Experts of a small language model.
Size: 13 layers, vocabulary 8192, 66.4M parameters.
Experts: 8 experts in each of 13 layers, 448 tanh GELU neurons an expert, a sigmoid router.
Training: 541M tokens, 4129 steps.
Below are experts of layer 2 (counted from 0) of a mixture-of-experts language model. Rows are named router (the router's row for the expert), down (a neuron's output weights, with its number) and show model dimensions 448-511. Each number is 128 + 24 x the weight over its row's rms, rounded and kept within 0 to 255. Numbers have three digits each.
After each expert's rows: "comes before" lists some tokens at least twice as common just after its tokens as in all text. This comes from a sample of Wikipedia text that the model never trained on. Tokens count by the router's weight.

# expert 4
router:142133132110114120090155123086132115140110127105123105106110138131186141126094118141123153157109136137146103150160197077109139147147155138133117143124088102143082138135135128188146111151106128
down0:131145143166115120086142119109108151091175156145105132143117111144150132121114139150100068126088139144120096160095147112109114142136099154159121149145126134125122144123140162113099152081148117
down1:119136120140126111122149132145118122158101122118118127118129121109161088094143156075152120086154085083139150121177118092103113174122178167145112127130093127151113136176137085132116174149166136
down2:171120128099124114098163137095122127124114138111096132135133111160108133107114125129137135088132117146122179126145125115116153151144147158062141160129087133161144131130143130179159124131098111
down3:132141101119152131120126105108096131173118115128126130111163109131107081126152137069151122128125158137135103126107122158138103116162144138094131138141069150109142139128122124115142111101144142
down4:150135128108190124110104144117159117173086112158107152097047117150162190144103134128175138140123138142145141093157117123172122098126121152126135116159143160108135105092102091099151114127103137
down5:112131114093171088100145137111135135096152162136089156135112153138124143107101103145114141098144126140164112130082190120157128153128123122124138145133141156138146075130104122090134154161157113
down6:132107094122091141105140157123160154130093103108111178132097146131099129097108110177154179160127139132107111112123159117102124101140138139103155186093121131128106138133140142124134109150123147
down7:131156155097115143142126111149105096143099155154108106193122102153116094156099120103127143124135134143094124079146156127108150170116159133106115095115074081155180112111132103103149096117201130
down8:130121068141126146111130122133109140132154128143089115142105154113102103137107126141127132161137139177122124155140156076115156115146150151105127135135147116109126117141152104179123170148087161
down9:113148146137140115084120114126114136090133131120108125151143145108099119118113112084110109088113143138112163114105139169136141124138140155124126095109122154118072185130094087115093134134146098
down10:124111101137145131128126129117144142137153129112110105161147163090131096168130146121138143115089101143107097107124109055140131152100163114142150148151145155127131151102062119126107122135086044
down11:127146170090150132163141126153128111128133076153114121126164115122118103153142101132125098110147136103111134108119108142143163118133128149107176098142128085166135148156097150106121116096165181
down12:139131171117130163131136133139142123113130136125077134114091107098129112182123085178087124159139119126135171122069162132115076106110174108157145090130103121128103111149157176140104146114142130
down13:122106169149132140099136104133114085122136137132148095148120158127137095104117148129126087115161100102176130134141077121149105170117154131115130149138132170125129126119137129153113119103126136
down14:124161129147099115107155124092118163110101089091098163109138126193144125140162148104099156082135131085104113158121058101112147142107151127120102088140121153164127142096125153171105136125096093
down15:101140125112055124117140121109158106135128117199110132126104124155146093135149138129146149109114157137134148152090169152136150127165142138149187093124140131134142148087071110094132077108144105
down16:144146130114123100115138143142098120148121124106132089135171129147147098129118122096138116127137094159117165137132139146115147093168171140147133157127093109108123136103128134141140113153178143
down17:116106135106100163159160118126106124093137158118151125156123107122161138140077112155135162114127119142138111137079094120125105154153097150131104101148098170072163175140128109160095164142150116
down18:108123121128129129114117129107110090126135152129141185110105105151127129166162135147097141157089114146124103143156084127090128116190131172173123151081132116123113093126105147123103124099132121
down19:135162115118135114137104161159134175089166120109159101113119141130152117088136124152151132130073100125143127093114136115147132129128078153122075125101135170104156137148101115158077102120117081
down20:085133131138093136144130113119125135146101128116142112141103114136136121101109156164140126124124100148115119105165151107133102152181154132100121148153120124113117122129095113146136114089093187
down21:133090111099137156114167140114128086142133140144096101143116141170128128169150144125107118164164102145115117124107101140123151111170136143087179107132129135096127134146157136123105152138121087
down22:153079084107120108169097114125174084142142159133161105103163144118117091164157109121105127135150138118134095099136166222122124134117097104155111103086139140146107146125142114124088174087135143
down23:138136087148118142158112149132131076102137163104176121134130148162164153095119092121176131106138058100143127122142121115165142106119132155115141174104134092148135112104164091106128157109143146
down24:113140115102173049161117103128136157111144154085133156140112153096098095120135104142083132145128058096132157115093063127103139110166133138107153150101132104139115155119117110131132141176167138
down25:146159110147126156142107168091165107095122124109126147089126136096118101138088109125137101116103108117091121117115133091110146132092123131085093124123148155144135133115099105122121129134179138
down26:101127092142164122109183121117143136146117174168115140139126138103142145135123141131095115105162106155106147091098114182131173104131111092127145149124062172119089154123120081120132141137189086
down27:128141104138135160129098091115143149137155187132178118142112144126144121120129116080143121109109128079097166098124135106099148140130139150151128138124127105135147118147178118178130117144125161
down28:125089122119135104160106189128149106116129109128151167109125198100134117165095111092106115101105164074138113131133091161114111152098092127169095178155165114098127138101136118119146075148124132
down29:119113060148135117124166142149152167126121099148123108096138126133102145130126152139128097113138132135118140150153133149139101134101195144155136102136111131124078128093209107118113092134102133
down30:120114144122131153155129104173144089154121125139123128154157079106121155125163170133137159093159132106149135119105078122133140123168154123135144121140076151115131132141099136125124140146121127
down31:139147149154153127116141138088123113091157160126138124146083106150099118118155169108108155084103107158157134152186147172106130084151119111089162119124093121119205195131129119097103113116164120
comes before: " the", " a", " his", " which", " first", " he"

# expert 5
router:175131104130142137125145096134127123123104152111114110118124176087130153147102106111161177152099109136115150104111134148124074138149145163175131131131135068090081115086131103128089148171130125
down12:108154117097146106190166112151126160122116127105090157144138115170155127140069148148087114124119177093133120139134087125085182135147121087112103151135121127118186141082117121108122104135130136
down13:145091115097138106144147152109128144110126131115166164124145088128134165142130105160151087134157115144160122128128114153154082101125125122159143138126168123159109172110145104109130139140126108
down14:110106159101150116129116153069105125125122115117105163129146102127113102137110100134125109123074140121125161153161162105110106141161107104112138150085105107134154144150117116134116121162127168
down15:122157160073110113136135147173128135130147161130113163137069076125136141130141099140148124115100136111095126052137191155124124118177112172146151114154112119154123138162147151113148146145169104
down16:146103123149118144140151150147075099127109113058119111106115117142115106132089149104143121133102123072105160131154111136112168170103113096135138154157113072096117154096090107116123136112125128
down17:146141124149173092161122110107123148133157134144156126120152131127124155101120139129103125064133131155131058153159157121123144102117122122116112107089122148119130136085133150067152114141148125
down18:120137089122155136121158125123124171119117167147166119109085114131156158104111116124146163197104111123147123130128152133133109145135095135129132113117137148113183106128109191143135100114152126
down19:094112166133151108081119102170151122089081138120145092155135093114122105130074115158179152154121109094106165137118160131145121117150123119095120100165129105136100137126142130126096135149128145
down20:121116162133113124135113138115163121098149129122091133135091105111159120131129148138122144071180127120140136107114131138147179082154126125134104156172108140161066130145197129120130162107108091
down21:139127091147105134125108111112135136099125153131115143157148131139105156129152126151096120119064122173132121110063149140137126127129107088176131121183173134115098149206149153129183115128141089
down22:095109120133160131136174127121121110126180168110123135140158089145135095129167147161115156105131092116122079128108137097165127111134130104144127097149096142102147155122073143113131096068150106
down23:124116109132107146152172125142157152096083121179091138129135125119150111110075117102147145139122158094151156107165126133155153100119129134110090137110148165121095107133118084101158105109089094
down24:114109124086150145094098152178091127112140091115146099162110129117147135141131127142137163100150145127116080130109123139122139103102116167107105109137110156151118151155124130134137135112133105
down25:133123143134131145134105152173150146163124134152152127134173134132162131118082110121135141096121179164159093074135140133146127133122152166115110134117095081099117124136130131134164112134143150
down26:120131179116130157089150162086140180149152130116112113120106136125154179143142095169153110122108158098092113072092075108155086149111135116122121064145170110178137080150154089189118125126140135
down27:116118132116120197107183090149166112108126126131132153149121095103141104150107088123144096154181115119126119137126130152114144130132129116123143116106100146119136145095156088173128139120064111
down28:136107142116135133125117129133155115134145177115141136118178100113131127130129092135154125103117136136140118144102124095108099134147146161115109131134095096137203157147145138118138122114088062
down29:150062173121175127119129130118128075120156096171134152134114127154141131085100092128154119107121155150147133122143160143149120114151182127152053109131121112124135140093106088102154141148140124
down30:139107125170136094121130138141167160123090143115127080158091133127105102113146130120119131165086122144136129153188085141129110122136119136151181138117148129123097139108120095131100126132129103
down31:102150159077082100111132116128120106108139181150099157143119123126096154135146135113104133110131124144135134128110171166138135122147103155084165142139100084106102112125167134081124120134159116
down32:106144102147102130096092123148095133114129140126138132148136115114113141132113096149143124127163138112116159116125146099122125117119092138157136084168131148164087140114115136104141119131104109
down33:115140136175099107091131088185140145122103185119174083071147119112147171162129158137087090113122123150164097133148160101119171111137102123103139146139139136129149094139117072126124115130154144
down34:140071088144149140105145131123092158122102095133115122123064118130132119147147124144114097093132141131134117173124158157123122099115103156093141106132147138154141156130119157105143130109087116
down35:153155097121104144114149171137186177101168112134108169150131107131132119118164078115095118099128145160119163143149130128061097110114109146113102099111148135108112152116138133128151128113104120
down36:138146137125147111134136171143133139131119142107128111132157136092123158139097106128097149144089090147097153077167134150157139157137134177106086113150143109132147171155127099159114136151167142
down37:132151104156123129113140145137114162126126111099121162123137128110146114130111094134100073112130114114124145116158164136178116122132170112116140146138141120117136105111135102175182086137144086
down38:135130083123088180151137125075141084080116097110104163160154138157111147143114135129118154125156098128126131138158111093165149151114115114133082120143127146091173116136143164165092102143117094
down39:138135105126106096144141113112127139134126109113159094093120101153109113157151109105086092196146206128127147105107118106140124127122144146119116142144078138125139124112093132138105112137121111
down40:125119127134140129130104136101117119157120099139181159129122155094113061143142138173139128130064108142115105117118121093080146159160109112120107152100128145179141109139144133122114150118125128
down41:111112090154160091147118118150116155138142144134122103190157097122132177135093104137091114099111108126092137117135128154132091150148116121111119115143115112175111129086162152088164098164134146
down42:111143086116157143132117131136195133091103134139138135124149124138109130136085107150142145143132143157125113119111145137113139115110147103158088144102138142089098145122131115116125136134147173
down43:147104089119165115136165134094103205121129098142099079100141133136158129138132098149090122154140167158094125116081142114135137114107123113145104090192138125130149101154128093133128130174116147
comes before: " of", " to", " in", " a", " by", " as"

# expert 1
router:110159140102117117103118103119134075125118124120161126141116077181117119135163162100122127126165133148146109121096147096117160158095152085117119115147111124127132162128131121159129162115141095
down0:114086140109133151133141122112158112149095091157133084117104137127106115134142140136136177099143114144074174166143119137145137122122144156149154113111147150125139160090091155125165137144075111
down1:148178125084121136129113136098116125101143125113160126136119158101118149125129148120123140127142174203151126091121088081107132144108125139110122137154130127186120122111114159116152104098159065
down2:127139062096157131167141143107138133084064179111120128127141131117133099072091114150101112141087127149166089127134135116171126151135073095163124139118119147138173128143110144070147136118115141
down3:117152091138152149169129134154142128119146122172097127126126129110114109132146118129122103110081143142096104105145139109152128093130109103078158083102113134141147143117092117121111102166114174
down4:121129121129173093101130130141141161161102123138105110169071128124133153100123147130132136083104112137144129125127121155148136119121089176100120143121157117152123110099106092121148141131150095
down5:091147110117153078196144094152120089140131152121114158168162143119075182175108120112128121132096131147109120158150120119152156128117138131115140142111132158160112107125064103115154153145143126
down6:144164157127123149079093106114146146088128151161136163112139153138151111133090095151155170109100127134112098072140071118128100114140136096104173133138137116137136064156104138102123118124139121
down7:115097126116101076152135127119091124134117195121087172104103125101122151156137119122113173161101129146112135132156110129123134097118146093129152123112152088118118148149166110109140147157130080
down8:107138160081099091132120120142115130140116107138129157130098140076088169099152109140130141143163128097119133097123158104123157073120142137127132081102119131105092156116128079164150121120121173
down9:137137114098170146118100114145118126154134119124138142150112134113160110114124182121120112104142130119101154155144070106142107160163092124078103151142143135138113126144112104142098128085092120
down10:167132166118150128166082087106170165146120146110145141097118147136134095108131144126134152104144116146119123114095107168175164133124120146154116141127161106122156105129130113107116099155158117
down11:127116132104089137109115124156124131101153051141109175177098142152116127148132146151141131087093146168123115066122096081145133125176122139103118084096135103101127137084151146124097152108124122
down12:113137092099133131152111133182097119125123131107116169120126154148089143131129101112159124176131111144163173132158109110139149105141094116113182149101131165099167145129106129108132128109091145
down13:139104154135138161143176101077135112141115098098164142131134129121116106118144119111117117137111153123127090145126143119111111107159144155122146107134120100163102123163123175163133128105129188
down14:120187134084098175133143156129111140130126122127089087088119142128121144116132125108102102125136120100170148173162184155179160142152123146148137179166160112105088119135086097119121112126154118
down15:134162183160157166140133141126098152119128121115100166166158123121177114113118118126107154114114136107130183140151107151118155138110145108164091117141171127197090128142148083091120107135157080
down16:119077139105086141128121107155097148144160174057133132159097107114119134089120149150116122133119134132113156168145123115131147088089064110119178139165149122121117107125107122102128115095134138
down17:131102105108128156137122154154105163156156134113078130113105116144145131101106110134141109144167106073131139127176133182105170148117092136121148181110126179073158133137104132151061129127134171
down18:065136150092129092118101187142128122141137135132101165117145138138145157103138105114129116092080157145081090144125141129072114131131142111183125081125155131160107122114164119121147152171115131
down19:141136155121132125101152181105141123123111128149120109151056110153160134158149150126154171125134163129135151148137115088105140152134116125159138108134127106150107131122137148086129138102139145
down20:103115107096132089109104129123129108108110179088103111156113149108108143135098129124130166094129130141156114116111135114147137149122069158149140142148136161150136114094117182144143157160112123
down21:126125116106065114115193153106150090138088151110155123087134163121138157106158127126193134133128134140137111154124158122153139129096119131136122150146124171141142139097173131123137155084145142
down22:131092128092111127116149146110124135172127124147162095151090141159126134135085143141080099163087171133116127128085106124134127121150154108120170103100111117136125143120117109123134142105152110
down23:151135108138123144143147101094182141145115124116144158125127171097122098148142124097138129157113100129158144120143149152123138117143140088124143128138119148122145156060132118123149121096147065
down24:107110114124164126142110136170155156143095110145169114106136134117147108148127115156129114124080120107071139116110161108083120138169134127123101163164088121131130123110102167088145088119130101
down25:133146123149135085163149155136083124136083146183121154149119118142149143160138141128125113109120102121140141175137128094099129106108092115119100148114088138121133120121152114150148143176175107
down26:136120142116138102140119088105101153122131120124150107108128132101103106116148176120149090110152123143172181140173129137110150123113107112159172138158130168168108091135144152114153155128153097
down27:161145139145123135181123088130149137122127116155127156112086151091125139125170083103116059079118128148141126094081109130110133128104176180187126104120129102175159148154131098070134165099077126
down28:163121138156182133126104140134139105125132089115115098130134119100166174144140161120182087150155093145123147172100127152152146135150144101099099079147122118143121154142138119118174118130116145
down29:108086153103146116142177074137153108099114105112164126159163142186115148152140102173115157107125105149117171118127124110104143121123105127128120107099172123126140129125155106095128110135127133
down30:113150110115147182177128148157147122137107099134152107110138131148106138165101104165096126179110134134128133139128124149106131098118141087112138122102114129093154089131152122118088147169147114
down31:119133140114115161090124073110152151144156136097129157150104139134158137156125118160146135129105113157129137099119152128100114156143107106123144158133108130099101141123094138152149158132158149
comes before: "s", ",", " (", "y", "t", "'"

# expert 7
router:119165136144149121119141119118138120120116147102114169090119102143136113109110166120143133112131121151098156161151108107126144140097107104192147139176103099111134107088133143160104144082110109
down12:143110153148124121097167162064137107105129152134117131109133084101098145131122146125135117142106166153129084144158115128125160176093142162158127153099149099153108101141149137114125089123112164
down13:131111122123125129164128104149118148120131130149171100084162134073159125122130112149125101160108120152152093154129138135118157101125122096122121159127161157129141139145186153124082149136129147
down14:094138165129082171099132146142186118150127135128108156135112080170133087170120101134102118133077129116144124083114088143154139113115120145118147106112143121139155114109125138141158147123130074
down15:143117120118121126114095153077141114102179154117137180167152119141124117093135066098125134112120109111148120131125092122116085152100134075113122135138100151138106122141105106116133136163143149
down16:139132091098108170139098131148123189132170110128170120136135136137118099108144129098185126126122190132087100125114128085110110156128162154119094115149133127143160105096091136143136140134115111
down17:154116142186097135090120137112158132168157158157085133113156139102146118154138114176118108172164153135095140103154108134132094121123122090066156168144117136138160094125100117142133122087133129
down18:108133095137125096129154104040131135132133072150157149142153110091159092113144113148115149122134120119124104152172133175102124146107144103126128143159106152171146097115128147111143117113150189
down19:078161150132114114131119111114127111188109094131130072151099138123140135128102112140107094106121143104131158121124082135095120122153107127161082164123130118120101120103098152123122114102114121
down20:159066137110105097164145153179116165104112146127172167112114136086108111159120125126111132108126133156104142090126123120143139110123103106132119117113146094138136119136083144102137181064144151
down21:143155126136129142175128132115174118142162115166118082152117146131161118135123173144140126098113162100174138097106121131113163129137122108104161163118148113165131094149130101062127138100116165
down22:120126152119149105161090118087115094119109162161149128102137126113122134126139156113109156189109148164103110119164141146103166122137120143144086144114116163104164161104134125111126143138104099
down23:169147124157118189124123129164166118124168158066167152111124132109143105095128129099155090133148128118154163136121113119119130124107153149106096109175095151092120093159161154179149136119134174
down24:103094166195103152164116142159148145089151102122127138132122084145092100111130154106148139136122135167138143122123179127127162103112154078136138136141156128130151143153153148132108138145154119
down25:148107145103105135141107138156123131146095106151129131133208153147146111106144154121154144114136152084125118125163163119153149096138128140157193087077159105109130109123150119140120149138151162
down26:157114127115096139100121105128135091180133133127110104128095171113119115130124163104149116090147147114106142129105133155130121146137144165081140112097100138136120122133081111148090143105172079
down27:107161163158117134125112151158187114132072155154193103122100133107171138116103168149092143142149087126089105113117086173120135134139151154135093127064118129155136125102154098120100129108147109
down28:148167117135163122137111147158114148137082155137152146162133091149176105114111116130087123140153160153091105163154115106104146148136125148098152137106131098106127145111111065152083156104173101
down29:115101106095071119123146157140136133150143153106127118144132090121119163078127124120177122131165180144141138185150130135087143146115136074157140132121124158142134122124137112137104090136059142
down30:124118127146090129141114116140128114137067110128125087100124155136169127119154105116141143130143140128108151170108150107161121114140108129153120175124112154162092129145112164077119162132108193
down31:150134132144103120125131099107160137093121094138086110156102150154142164090101124136119143166112150139099113137106141115097131169139121087101132130123133161130105151111164162133111134119158104
down32:089083111056140147144135144132109147111118136170055107123118123093142132155088112089154147165136121126134156135097162139166127109147087142127149097135127173145169119111144110097129093117179082
down33:114102166141124147139162082146141128107108145114125113100107142133164105152126168120139122144141160132122179134134133135125132143108125138108125139109148148105097159132140120119146123106129127
down34:142128133115169158116143136126114166121055123126119126105108136118157139143080171117109128144170148098115114120148100151097137152141145133118139111135141074148114174139067112164139173162103109
down35:103151166134144120127110109127177157131140161119093076063100159173105100155131075145117134108145124098179104105133150074138144098111114105098133122116146179097112097119122108143155160091135158
down36:096149154138183106113156135173131125145144099134134170123171113176105127158135154123127102081150137147165133135102149078136097141144132138160110123124095140114084122108091147109141128114112129
down37:107114151162130102122138130128127095131129132130099063148126128113109115135165127151137131163157134103159161165123145123112144137175161139120143092102124098098182128190134134142132116138151161
down38:121138143157132147183082132127118081138118127142123142132135168090162115138110129113083088113141085123074134147099136157118140163075140129146103136158091128142143160101112130152114146120115148
down39:116074117143155162134131119113102125185162160172124122121126102098164153106095144135132118123160114131152104131141127086119154132153126088155123123155118109110117121107111123146110134136102118
down40:110117137150099111117162104159081136131129140106115080095147137176138120162119112139144147164142091140138135108149109096127107131160166137127136126106133111137128112126122136097124165144131101
down41:125149145104157116124075153105110158114165138082120136129142121115120143121150118095097148142110142146109124127185138106146140095098069123097110140151121127126090156133114145110086155159109107
down42:146102155135133147165108159139106095167103186146126161138105122098182159126156097133152156104138152129136135147102101125095142113186116121097091109145135192106154166165084095137157116108131146
down43:141093105164121138077138098111140147177138127106153088156106110130131146131138124127143132087093079126136144091152140118112126181160150141124173124149097133145136117095147137137148104117108127
comes before: "\n", "|", "-", " The", " He", " In"

# expert 0
router:126159194089136154095173093083110161159121113116133116125166152106106120096153168121157133159137147112149119086114115090136095093124150112104129122164161119162145139092128131129130129143142124
down12:149097142130109143071084103145127144126164125110119162131142084111151131156132128136162097145155161144152130124133178136107131162145155096145092127122147108114162122151112146093135139168107105
down13:143125146134144140107117148112134131147099126172144120106168124120111152132126128085122172115123104129088142157123138134154133104161134130141106137133095156118108166170143146133141146093137118
down14:126144132152116136108143107145136101082153129138093131112139094140137139119098105156135140149154149088083149154098136098146170107114147117158115137189093117104111136135130128119165153169121142
down15:133116177152143121151122157138122078125081110115102124127149134131136096140085109112167137151118135132166092168132141118085153142133116130149124121117108123138131118108137096153135121119110102
down16:105157088130114132164135117149116134140157133104141136121183127128144142158200159161086085150123160132143180141140124189133093059105129172151201142090099137133121142160144118162164153123120138
down17:166124125107132149117108108129124084174152125123124163154162159090142091100135140153094117097151103157136141131123118093157188144098093159151091159118106120126149103121171126163128129119132136
down18:151125140089130126170145107147137158119141140140101129133126147090150085108082120158098129124125130132119175109082172137103090158212110139104098151114110113125139153168106116147124124144081120
down19:128085096153097142113138116123141132122147156091172165114115151106153148122109159102136101125163134128079068119147117091114135138120111086130117119141152139145096117119143087121117116138106127
down20:130091134103110148142121136121133105142108150124155162102154122119110126116186098145159151081085157123116111131108143092094170115117136133163116132118126124132160135074149090136139149146153124
down21:150130050179134124114131126120129094063150147184110133153128128087120110135128109127131126126132134110153164114137130087163153110085103112157099141098185103160136142138134147082107144066122137
down22:083112131140095172122135167133132107130109090185104129125090123144161123115122143117119147127114103160133145086169159104106107168118126123120161130110159142081102144082152094103104079145128154
down23:149122171152103164138141091116131143121130157111128158100141135146098122165149118094145121106142173130135109175107096142119159146124075165144163143106137098108108150141145127080103117123154094
down24:155094171139129110097149066152138166137151084142134122135094121113117115136126112155118127233144131098117128184090131139118105144127131145135120140101151147155149154107119109091150115126107143
down25:167124129118136154134104112128110109132147114177110151119138114126151119134108155136121129103162112136167147157093168100090146120086110171134150133149161145153112139135098119125151075126112128
down26:082134178106122121173161168093098147147074151101142159153115137105129131142113123176118134121064134129125137130159096118072124119142087107146153151126108123170104146125141133103135140146135129
down27:125079116105142112133146173155141129127156128126126143105163089176124113117141137077145154133113172158128145120102146104155099116142094127113099150111127133128164143089111129112134137164115093
down28:126094136170133123122104144079116132103133161098129166149108092143103125106147123132133163151125160105107107135123163106144129119166146136124135118133093085149094132115084109103152110154121090
down29:121136108142118126167112142120130143134123164132161118121099135157143119141143097117181119117155128125173120117098151151154124124169152141146118121120072131116124189110120153084110092108111120
down30:130147103151154144126157147074141153165109137128061097111110146171089159103075145123169117100127128188132134102121145130151144139108095128127146117122154139103154133121136130127065123105156127
down31:137110164107117156125082155140119124108123113162176088137136178138171086144127147152101150143102101096088123136124146115141136123081120100181133118153114109106134126157104106136129123122127160
down32:113166171133114115111131140122117111109103123112075155129148074109122146101148174138130144137143113112131111127116145175122096146130107103071147131135124138099138097129134114127125157122131094
down33:114106125120103172106122130153169122156132102119114093110184144133123114152095129120131102138116126122099140109101116122118102124107145126114170154108111072118073101121112123137077100144082121
down34:105069147106100139112118159076139143157170131148145123104147184140093092120138149115135093135081107113123098112123112105134096110138103124177134138129132173071107110065101118118125113146127091
down35:107128139089119098093117148114131118125144117138117143106113133151127084141123155111167137110166105139141097124083132128108153191138145118125134165106088113162106125103131164136086114130149155
down36:166105117194151119143137111119107104123113145120093127123123126151100121110121098137124109160149144137119129149137138177109150127155100122115122125149137118124139111121093144147104098152145146
down37:122143115157151165164137099135090125124139131166125102085118129101124107133114106116121150154101121160101156128130158181147163127124101110130127141167125138156124121079178115143138147131097093
down38:064132132124099151114116122084134145143119137165140105093147121140140151101148104132160155114155088126121118137165182131103115126145148109113114149131151142116131105131132188124141132114129118
down39:141102172127139132145112169136066135123150154132130121130110144151092143126146119130177121164120089121129147079112140166182125162139087138143121126139135153156123157110112116129160145160175130
down40:127128171177144119098149143142093114119112159141124117139123126134107105115152196141120138190127100087134083094096117100133098095156180144111131106116122119100125141092126123116163182131130166
down41:144088137089112088097140117167152120113170126123093125130156119113126098104169109111114144127120117156104160129170140122105124145113115129113128112143114126102138142147101093126106147135089107
down42:140147142140139105110117161139119160101134099105131133123135086148109152155123160104115118151114156156117148080174145137099101126110119160092108118161074121094163126146120131158134107114138127
down43:151103159129155145113186113123143112119147060124131083120136128075146119133127178185163117111114120125089135115124149187108133117151092128113102118118096116142155128150152073083120105149138125
comes before: "0", " |", "8", "7", "9", "6"

# expert 6
router:154149121090150135136157130089108152126127139158113138096158080114157129140122149090144113128129060131132109137098125120164112104146134160147125101159113123123119119110115164092152090160154105
down12:117123155126121135157096119150103128138116123133112148092164119112162137122099133159093153136100151137106119110136150133157099108139129123072159128166157161122131116138093130091143159140149140
down13:140141112127115123147140131070127161124131118090104157136111125167120095113116143099146140135109150146109071146137116101160138141147148160149133102117137115105151110129135161158106145127137169
down14:144129119127114128111142105115127100097125112153180098140104160148111117089092127072146159143088144145152137124115099142147136094113140141164158109105104132112091103127095155166116138103096103
down15:114156097129160157160149115062102171173116152135111158120088099175119080127117141115137150159136097123140114116128123118094092162077135147108140114088105080180142138107099148131101126128103125
down16:134161150159163164156165161147084114112117107155141093105125151120160098099100096109129160158083130161101093143127129152143131101108104089153150190135127155137101146155084148099106143133150193
down17:123128139135121103095126097118125108119146140132099176135090095127127129114118101142148144142089114101110130128124142150142122141114121127142114108119131119137083123129108113119137114147138125
down18:128117131134103142117140138097115170092153154103107135117138174137103093144115158096147151122113107105155146136097128153086140119164146119121176094134107121151132121141138163169141107111147131
down19:145154135104124114106175130107128145189148108142109115145139114132079137071109148116115141145098109139131127162158149092157129116159109166089141137105150106174151103108100136080108120135107129
down20:103127163161110105143138159131115140151137118141153170118140165156149150162105104118121091105120115161135116143091126130094161065111139104137124158128142162130133118125144126120118123079099111
down21:151130086128127109133127130099182137128153120133091128140144120151143099169120094158148123097136112131093126166130125151123136121145123126122132117131098092127162155134108084137128165110141093
down22:148103163099128124129129124137135164109141127110131165165152124069122125147120159111102106086126138154130122159105111175148082156083124121111153156135135147122088104140145096176087124171099122
down23:079112134127116086129132164105128158131195100156114158106130135128138097149156157114131120138086129138126148116120143078122168125099131158142123097135135124153160115102148175136118147179165107
down24:130126118155104100113155137133118132089088147115121152158136155143153112120153157121158091121125168120168091117100133114122100153162186124129153160126140162113101133143152096124117099117132167
down25:144093094117091093128155121131140133123130139092135140091099113089136131137100136129113141146154130104172125145150171154150101126099044129147138150123138149128156146110117096133124131119136117
down26:124148149109101069139161123095107096113138132136182188077141123101145091109166114097124136115121129091128123165100117161121134180116163140153142098135146132124124099098106154168146125138119127
down27:113132132101099128142113104116140136127108118143136144182136195130110115087176121145156134122157083136101137118151109138114141114118147184174123134099130118151126115126122128123143057147165174
down28:152134124118154189125132179106118144154110089107100129092144111106126141115105084115130144139126141114087176116113113178112170132162096136157136108121093101107115165128142075191139129138141125
down29:156139135139100122133172099187122162164138129125132074167116164125120115112158106172092132173109118162105091137121142107168147154144140112088126101095154115129126089145110111099163174137084129
down30:104124091129136151083171111114115078144079110145099139112098138141059073162128130115147125161086173135113115131148132103135111141100115092136143096163118076122172125074143141139142112137141155
down31:155172140108135150098082089166152122091137141091071136103138139144127115137144081098097119183092136139118132112103137137139133125138129121141129147119107146123186144127104136156103139143168108
down32:080101130125149158105124129115124139126129158113138133134140126117120124175076135135150164145102140120134136148128143149117143107115131113093143172154110096142178155159149106123110181126103094
down33:119128146103097144107124077122113158150110117139106131177117167095094186118131103152147141078114152129100150127110154144135104138140135106157028122157159162161129133086153100123099144140131098
down34:137120109169146142116123116108131091135131131150082109168136134109140145134119122123162142099142138107097102109156129135134135135140089129109159136106122146157117108109137128118139103129141103
down35:146126140089100112117129117114110143138156163102164116138111182107120128081155102117111119177136130092085123123161102101162101117120110121149101126180151122131124163116127150092133174114109127
down36:112140154097127131108128109123128163154121111147144095156091132111119101142107132088154106145103141145114169166148139118100176138158147151117129127168152096183122140102097136074124066137142133
down37:128123150130123114138092131121125163096155122101136117117120119110103149148113139112122109158112136120101143174133140194123130105153156173132083126136121134127094144158156158093158121178142097
down38:146134101178143148136084139152184160104157102087095167101168167116081153098089151097120142146104126094115107132157126115093090132127139160123122135123133084128130164108137115149089127167115139
down39:109153124128103115132158127141118164084140084151098135154147122141110121167110140140137147090074152163113128129147163108088169108144117120108100172089109138157132131152135119114143129118127142
down40:111129097092172140125153141130130129112107118130158147121162109084162177105100154144124138122121126096134121103095128120113128135107130114100198092095131135168079112119133161130163106121109127
down41:168128135134074136097076157145131122145159143116135104131117093095141149123127156155135144107115093162130100116142078152130141139135128173165144139124145136126094096131156176105142127080082123
down42:108151168121091115111122162106129082165115123091145155131146127095099170118141207151136110158175122130112128112130125108140146100078108095132099151109161137139104161133125120153105161136152168
down43:100078096127118144107138143118143158125112139139151133123149128106121098149162097077161137125114084152098102110139089140105125101115114120161179150133135152108150155151147119117093095131086171
comes before: "==", "===", "The", "=", "In", "On"